python train.py --d_model=768 --experts_per_token=4 --d_expert=80 --moe_layers=[1, 2, 3, 4, 5, 6, 7, 8, 9, 10, 11] --normalize_top_k=true --vocab_size=8192 --seq_len=512 --dataset="wikipedia_en"
Below are experts of layer 4 (counted from 0) of a mixture-of-experts language model. Rows are named router (the router's row for the expert), down (a neuron's output weights, with its number) and show model dimensions 672-767. Each number is 500 + 25 x the weight over its row's rms, rounded and kept within 0 to 999. Numbers have three digits each.
Before each expert's rows: a language model's description of what the expert responds to. This comes from a sample of Wikipedia text that the model never trained on.

# expert 40
Description: Final pieces of split names and words, like Ernes-to, Alfons-o, Hender-son, legisl-ation, impair-ments, plus credits words like vocals.
router:530501508557490489526489519462497481505465553491498508534489472570498506476536499495529498474448444525445526497518510492488510497515534489472513529494463484516537490507513495489491477530491486500513488531507523502502481461500519532482513474535526496539518500536515509526493475489538455476
down0:496502530510462468502455458510502468540494476444484495536470513505515447540514499486517530511526439513476510500507518470497533493525495523471530487476533535455508528521503480489509496506444512485476492460481525498441511511506538537540472513497471465509497551503542524529495502487482559523
down1:521521586495496510559494495460505501523478498491480514491535539518506518509468506495528481505479492548535462480507484462487506548548505493494541495527434521488493490465506469526494478496497478502493477457557522522527519480491512477541461480483538540529491496549501466515512485507504498552
down2:530464526485498502500513454476538552510471539478497517507496501532529476503536468489458495507532491483477542517529485426505506531479532493486522524535541505508507497490514539503496503534521505506472528461493532518504492521531499503479488532511516521471481513462467554480525506513521467535
down3:505563470484539491530521492529503481504530497500497476495474485483545475534509469490493537506532486501496522468490545514493496482469459503501493486515491546514503483498490555446486510536523484489481445505543437474503518521508487486518527483509537567525523493512478524497434512438444419482
down4:498545447489520525500495498526509496498529500509496505507467489474493491433454485490496514461470514531510502526544471499538472460460519500532510495522476462512518494522474518494489528515503480479475506515468492509506503527497533492469513475532512457493505483502447520509522485497509475479
down5:511455523518461471500503461502477534502498524500473517466503502515490496496498478470522492495494497491550494553515475490478503495503485516481503477456551488508487533492522489501522472499494492496497485511510475509489499516502495489488484512507479463504480495552513448498493495523492497517
down6:496483489507498431504518514535502485541467496497494495479480517475510535490486501495502524503488477514545525509504497552507511496485528466485492476508516515490522482549506532506515458462488519501509478471477504499488524495488530514495552550497502494545480482565491476531501510460463538461
down7:512470509481502505485519524535497502509509501503534505489474480503529487511517538471506490508504486496541520489482514502543534481479504483494481517485540514484495546515550497498490495497473517524500487488533466484497510496493510487464455527510517502471480526513509459475522512475508493537
down8:499490500549481518500461509502498504493487529528490496508485500507450543507535478495493510507535521508499516486470481481483467477502483532511514490487523487497464478521458486539512467504503453515548466512490463502512449504463459540483540492506502500520477485505508521495506507459522529502
down9:469548462487538508495470470491509526490496511477495511497536467514530486462516510507511510464501518489490487520504475500488515507509492516524487537489468423472469456484480514518483518473502503492493495475526473486490489489495473511469468481506515461492499491503500512506481520473473521484
down10:513541500495480510486479500499509472500510545510506531487509467464446512513513471494481484495464495476482459484512512507535516509504528454522503497504509489488510447490528484462503503497498540451515513471485437507499511490482522451555499487468498508487508491519529523543441474471480480471
down11:543480538506519501481497515535471543499507497509543508480559534503452492496448502488483505471527474493483506481492511527505519532510494521519538474472526533508501460531465481479511469508484545538511523538458526460487511496524513506480446462500492561534456519472517487448496508556529471442
down12:501492460494511522528532504488487487526465531511510552534466469499491521519565490516515485485489521496478459493502496476509487499503501500507509521483478459478496506429567536492520481443518487498558529499477485512478473511468512514530474486465500494536480509523497463516460534439481491476
down13:505515511487498529511510469574436510523491501490468516518494502467465504507465527544501477498483523542485478468494545490473510494487449473489491502502499535490518483492490473494476525447506498514532500413511551499527509475494465472496506449503495564450508514515516512487504480501477500471
down14:515476518562522497502483513481534535474500501495531488492457472495483510469492493498495498490433523474501528532535500510479530472485514475472483513467492517498496575474470497547479495511517441433473461536506510506521480510430502476500473519550537531482472499505511498472477505503500496544
down15:467490492458491515510527573484512531492507493488466511480472455485520526501500510502484492444488492542498492507499515521517499506552450519491499523512464506492514506504469490489502483476487500478510474493519510489472483496507461523448466476484498513498485474473546482519476509457496463497
down16:493462485500499515476492449504504517486497515461517432524499466510523519489512511477484529512502471463505521505505466518505518489452509506488473491548539460543519466496448494481489491554535480504482512511527461483507581480488512511528533482522463530519486507478482530504484493493485465529
down17:476428487503491487497448550528515505484494537505471514484476470484516523471514499526471489527508507482477479510451512474468543445502480559525498510527515525461478497505494492494508529481510525507500442489506511555503483483448529488522495465506453469456459472524512488524479521516487513538
down18:504459492500511533490523485480504500511517449465457524491499487527528496478470481474476533510523519492509472483528521508514519519533516490493511502476506470548511489503480481464527502489505508530499484512537503465486532503524484550486499565476516489485528459541554544502454457549492472508
down19:495514475514540484508464492535487468517495487485491495498498473485463433492517476485532492503523520513485490515476550502465532471480519490509491478485510467506500528512501468477499502481500480499476501493517469493502502510509455509549529495481547565483491557512506483513479479500486491559
down20:522501522517484476516493454466516506517525486510506488507498529497516488493492459515473489491507502495474532491513475501471475475480534479504492506513495505513542470492485502532482464517526476493456523518504506521474470490506485516505501520536520483509528464538499522509465517527470525483
down21:524538503512474491524533498476481473520467571483497516505523473503497469511528465521463488524478500520490515503508501476483492477471459481513472491500523483465505463496493511479488511536548512500521511539516456516499496523431522522500446515500496484465480472480502491519516470514478519548
down22:478491477504495495447493504477512494478524482511502501546448512558480498527503466500497519517493530459499473504527468497500519523509503550483515499514534540501546502499534494514491488476532458527502491482503455499520503527516522533528492498531481487567533530503513463467484507513482470477
down23:502495534457502506499476510525507469505527444450531485519497493530499516500460484524474492544499502517483504477512468498497520487488513515524461494517492528458483509523494518467522526500502523545460522525450529543520515497492508562443519517506471510500503498476492494513494523505571473531
down24:490494454483478505504494553531516521533496542504487481509472496491498524479512492489510517492469457500471478533500521525453516465533484515517461546501504498527549489547525494504476537477517473469457451543511533536502479491483484522478466527512496463517500522530519461486499510520522449487
down25:496486516498506534516535474501499560491491513475518552490519489465458500493493509480447493519474506498442511503514501488485478536486507534509496455523474487536522566484448468512493515496467497531468491516479478505508486493509459522516532483500443470505526504472497544481504419504507484468
down26:507513523453468460518482469501542496484468510516487489502454553479494465503491540470543475521534544487477503507478523533491493513475489500479531519465470500509476461472525525517471506401476493534522509558514463503519481503480502514507466508483488498486518503493534479487477526486488546513
down27:525513504474473501499473483549521521475465510537507472507478452436476480528485517505523522487511489486526505493471525452426516506474477486494479516487484529518490469516484525471506484478466500499553533455531482560474483494488517466483452423484524534482486509489498503522501465475511492509
down28:459518476552462509513510508530494540454483464481476507506476523495462459488502533496552458506486502502495470477454529477565521508532489480521477455514546538466519515544520508497483524457511519508525469493513455495484507522501562454516507509472491513499537518498500521496521514476492495520
down29:517481547505485467544461455511530486488474524523536479497520540505524500485500478524502492504522478523523490517524546498461502500498546533508536499503501508474471477480480495486496471504527492451449532517481508519493489462528493487493581500559482545506526455548505511463504513503499513466
down30:488515431500534542466548454524458443518514516478511485469504503525493556501485551488499483488495527508532512488492518477518500526481518476496483472472520494501546532488496484489490544502528516483500465524494489480474526476479513496514510492485515493478502522531450558504454483490524519498
down31:530497549504546530521488508457497471493562402533511451447499464511524548513456535464522504495486487532526480522490525490482490511510517481475497473484510515500443520486458491498508523551489466499530479545525558472474542515504493473530516517493484490499468487543513525490469480504503507466
down32:538511497462491463541465520481522442479512483496513548465535488454479497446539497501518501493515527489522484505498510475495528556489485536462485495492495514434500476528505524485488537454508482524475500548472476516514476453496501497489486513518527464530517518510519481520535527501437549510
down33:482481519452529489528483499470523514478483469457495513490465502492458516507549504505501493499498468499513496550498525496509555438444528494495517550493508517451549474416530473488501543483475514428520486505536517539505466496547556485540520482508448497475487475543505473494536518485542462517
down34:489479531514515479447486517501454517494508494499512485502501530463480520469467504518501522522498461449528520541521499508514504536476462497513465517521505502498533487543503471462477479514502489532475503511533533490490514493477495507515461534571480520504497474510539509447497491547501545484
down35:481482469534549512496463497488508484473514504492484470465507506527520493531488504524511497521496544457504486528451517481455538559498507487514490498473481518526515456508504545478511468496457510525506449490522467488516559493476498477497517507494566475481503509495458505496506504476497500514
down36:462527493444535525485508521500493481524467559520458524488500486502531513472535478476525488466450512522535501519500463486476524480492492480513493466498501534495433547487537507539511556454513512475521502502499499504509516494447527514539453481474508486514516506536510504482450462496501530566
down37:496503510480452479482560481514458468517471491546438529469500496467434445447456495504511527515526496514468524504505495456446503514508474523494483473485504534539459516519494482518511477485503493512511462501507513529488464546520492504517492492502505532469462541460525468502495447498466463551
down38:551499541475478513464515501453501482523514498506503494514475541461500471519490499516499512500503469483487540504483513505440473467487543452491489433521531479531490486473510498479486494493478489539542542526467512525487526499526531484554488509459448503506554495494507502512486503518525485520
down39:528503454471564550477571502502482504485517516488490464503512475533523497497495489479536505512486541478467488537504440514519504492459482471468466501480522511499536496527516504491495499506502516485485508489496487516494522482477474495490482520452536481489521490483441526494503514492478507464
down40:508521493500466507511466490466499492527491488462491490490514467510493451491482510513476431530498489543515506483484509549482492482502441471527468512504519549510494463490482513512509501496503496522488481520484500473481509476527506478454514527492452494482516490493509498534511488518497507483
down41:552497448499539479529495471493510505515542535522491544498501499531509500539509488506480540496484507510510505453510502523463500498482539484511440504503563452470533460499514506483441473525479456511479493532539514508553474545509553498523551512495486519500503484484461463508524535545497487528
down42:478519484492499497474463517508491519469453483467487499494501506517471528519498537543489514494495549505492496516512520527485522509514506488515542482501465503498501505491527506490525468493477522551509516525522517474544516486496510472478497479507489496518516492499479561540491497482542500450
down43:491500534506515469553505514492462516497492534487535491519484499518513513473458496459524521502478458454520547516490521474469490490501466453513526448504539512496538487524537496478455492513470570457508511505509530505513513516481499516456507511507518517542432498526493521488523502526506501512
down44:451518479506531480505521491500516509498455514462497506480546507495495470523498532513531492524522568513510482518495496499534492555521536531491521483523494497498553478522538474525523505502464501518518517457494475523541498535499476473481478464497511525511517485516500505492504483495498468469
down45:507507504525498497479444492471482493475550556539473479494501452528467476520462456517515494465535494467467449494487495510496502511481474489499499478487527522507519445498508517522508509481485502495504469506451479510502506471445540503494486506525488554492500539508471461500483515513507540523
down46:483501464503486479502490522497506565521472529509506501528522501512487450505527495454506471536491499515481562491531504457484467491507468468483521494481498466496526492443503472481492468562519506483514522510521498525560494526521509494441510480499502486482553475475504503444479504485476462518
down47:492511499523496507539456484497501512488512533457515481459516494519515457532520406518507538506517470509515536507488506488528544484468512525475470488501447525498488493485467502492473493523493522485442476495493487482541486492490492499532523566501509471474503484511461527527499472468505493504
down48:460481505564537508474460480464446459478542447494496525498495516537503480501494467496477486567511518478490542504513494522450505495463533491532514495530517460549478533504501509536529497499512539584511442534521502527532470513531505506543472536518496452499449488529494502475500475515512523524
down49:475474473517487475529457473527520489518484515511528524501549492483500518522480477491448482437509509548497495506488476510491503544497495491467508538476497520466466509513481481473538476457517485541515512510469536546508474484503505478489468497479526489504487515499531449528550511471521518507
down50:502510499482515550498558487477499491507492507525489557483474457480497490473550499481429486473477475556461487503534489510472504487462465469499518486515553450499512498492520461482536508544531495503470494483509476493483505512478502521497489473481526551496488488529543492519489482512508568472
down51:486523517472533481441484469482472511485491497488478542452539530531477479492482486500543528510513464509472511536445444502519494467498468498519527534463514507499533498479529506529525514489512523478552489507500462522517506535435549490528487490534472493538562546497500466509518449538449518542
down52:487443503503520499506472527501485542441503524479513490551492481528523513498510533476497526500529470503451500501495469500534511530501540448527518512485461532527535537536497469467488457458519499466461524488508536501488488501505493509567530506507470526504474482564514456469485497529473486491
down53:479522508467467517495541527535487483531547472481506531478490499500470501481487536481513501464466503467487516471509476480484553548496532539479498454506455527495484489487516491536489487499479503507466466512545498500493533518487450515509518504440526591514496491509492502545514471531497503505
down54:496500517479506535478500511504501497530528431516464480497506511476490498501490519524475499482540515485455482490503517514497488485476498511484445488491569494478478510526435480512492525443551504471491497525512516510483446515488497497486519493535517483517525555416517458478497491500510476526
down55:504457529486525527501495537521542528471501481487489552559528488529511517527481509495513538531503565498565535483525510535514482549540543463513508503487484502522544534480507473511492517501523485487478495504515541476519524503472457493523483461508515547507500476506539519477496511514472486464
down56:501460518496456519498512568542557511487514503451496487488478541511460470512527541464508501513488504495494519499511518479475483517548495485497510494489493503538483506524514489495507496488520484465510485487536532517509477485547508506476497520487512484512480514535525476481494513494478533510
down57:512478461496526503513496491524525551544474523478473524474519488505466482484499518531479498535512499512465486539471489524488500554482492474446474527509493465509499508518485508533513490487521505491450510481553469541444530489499491482509491504502475495515558492458499448479500436484444475480
down58:491499472488515527511508484514494542497512526518517510551469424489479485497484493489515492517484516493457488489513493490500525514489506527511510500474515536499539477476503475475528506472489472531475507500506524476516474503502511501476538460488506512467480506457474510517499472517489485483
down59:507489550519524473471499517536499452504485512497494496487481505530482520535494515520501511456495550468496497478478548526478494474513515513479522528513514488478524447513473482505563497486522505485510539463499489527468495526494512460499487545476538501520477522475483482489527517502500532480
down60:485496491507483459474457496525443496488547472550506463483500520495494492499499505506513494522468527472534474506524471559459484459509513471495512517509516527495500453493522479498531493494525545486512515508466451513524522533515492448525494521510510503477468480500511492447461499535476468465
down61:527479499510509474458532501495497464474507476498501557462492512498523467507465482514472487502499502480506535520539516510450524477494527498496508468523524487485529529499508506492540479459524532485502514531485527471462509518503535527503497513431528506513470543456509537525501488536508535513
down62:480513507507545497507457468493484490496528503499489485492531498511540513496513478532487502525507501536488501525525475498472494485474533458496538437539497497488535472543536508533502480495493510507538570522526514497514484508475483518476477463495483544475491533479505504509472486541511510482
down63:505511448507476529509514493467494512500517484557480495518459478509466483498490485443481468510476499521466529481555540482500519500501426502493511490497539500506531511481512502472510505542496522514501509544509516493480499528497493533456482498481535473458505504494496532526498454506512531510
down64:503497478522502509510504490511485503542522493521457473512499551476525539523477490466516494488469454468469483491503497528494487514550534507528502494476489524516506498493509494532488525489493493500498500522519520521474489534530502492519536497525503488485522525505521489467475468510510506472
down65:497516483505512516498492531508543500499518494556467491493495501509515519523523454463524535475459539474444490501474521504530503508525530519473508523513483499482528523522484465543528492516515474497469530505531494503509532530523473493488551481493528491485492460486491509490438495473457503525
down66:526490539492516510503509499540473501472469549467486498519511504505512461517484453545531482506536524515473494483469473483523521486515501538499528520441557512506530508548538515486528500492504476525521483541486493484518528511509511495501501450492489521518480456478504455489549526502479513450
down67:518513464489452521499479480484519482471547439492493515485507510523470500527469515514486499530479501499489491526503504480486560455483480490497509552510519500484450486495497507500484543523517476561512507504541522513476517489453469502509482528498523521472496506520507491514528523499518529503
down68:450453438480531482504508485478531551545470517515517497502496468530482497501469485505486471481489548499484533501526470521524442507530494537470500525485507497527515504473502485536498467513556498547491511483507478525500481494517529482537478510530518516506517539482503468500518503476498477489
down69:517532471514478523513514486461506511495505539491509475511514464473429492501526503507520493492499493507485588468484513468493514505456447519501520505552534452492500523527486506479511501530480502537521475484512518506522455523523524564497516459528523517472510462516490530528511504486501560512
down70:514527534475473494530536523507502460547454502467530485481478486502499488483476506443502493472515508487505482484505500496536482508487478461485503486528514482462488516450524530495479479487516516462527481479515521499483529445489513459459514530489534505491529485492495492481531503484505488487
down71:488481515461492517480521514530497459506523491470542521442492498510489484529505518475534519486481504498531493508497519465541477483461524488494513532481524487520476526503542520470447509490512493509497487561498509523468473510455523457515501557503468494481461509535558501497445502471493524518
down72:517485529498478485502561542495522521468499451457476502467493492517465510472507528496490544531515530475494518461473462466532507575518478467479502528464506487504507500530493524512529443505503458497523491501492466479500525467522503480507507482497448490506514471501531500499561531508485497498
down73:470518468531473521474523498500479498487472488454513519530468511541469470495475515480522505467530471482509501480497517536498553550481523441502503436479516496528458504514495509517473496482502481493512500517482495459504502501511484479475500511522522521518514526528511543496452490527492481506
down74:519511483531522511499528534518485508528495490462487463518475462523508508483481515506479475534506449488513497553523443485470506517498515442498531489519502481497501521523543522474503532477458504488485518501439525511493476519503565471485488508506492474496524455482528521472525430480498480479
down75:464488490583525502506499471516489502491528461476503512519505488491511528482476460548514450510478470541478523503531474501498479508471486552487492471515456509517504530492506492505478449472526553493481504482513506482483523512473536507513528520496479500523545499499502543518478493540552492512
down76:476503449525513497523513465419475495487498533503466515494521485535524519552463560505485497464508518509468550500457529508481484542495456512469466476521459501505523519545527497487491497476497526526487497513516527477516485476514491488482545490541522470520498553481483538509478484488499534501
down77:531535528507486494466484514495539542541510495485537480453498487505495512501542513503479462512522468556535482502523499451488496483463515480490467478463487514494461480485484522536493528548497496527510498514517506534492439482483550511480493502496514469477471506453448540474518510537493469472
down78:512483504519486489497535477482469472504548468505479489489502492477502514497464519500505497563483551476521474505484515499473510515543473511528534544519477469502484482510496513534514490483450463474514525475520509548490508474482465465472500522512490476527503492543495472479517509515470500502
down79:489496526512506525476479507536503527538528530481514535476526540533493512541508446491508504501481538514513498495476474495499502544521541521478508531515463523492498527450461469496492522544478486461466499484528490478473515501493503534524543497513552499504471532476496487504480502510457498504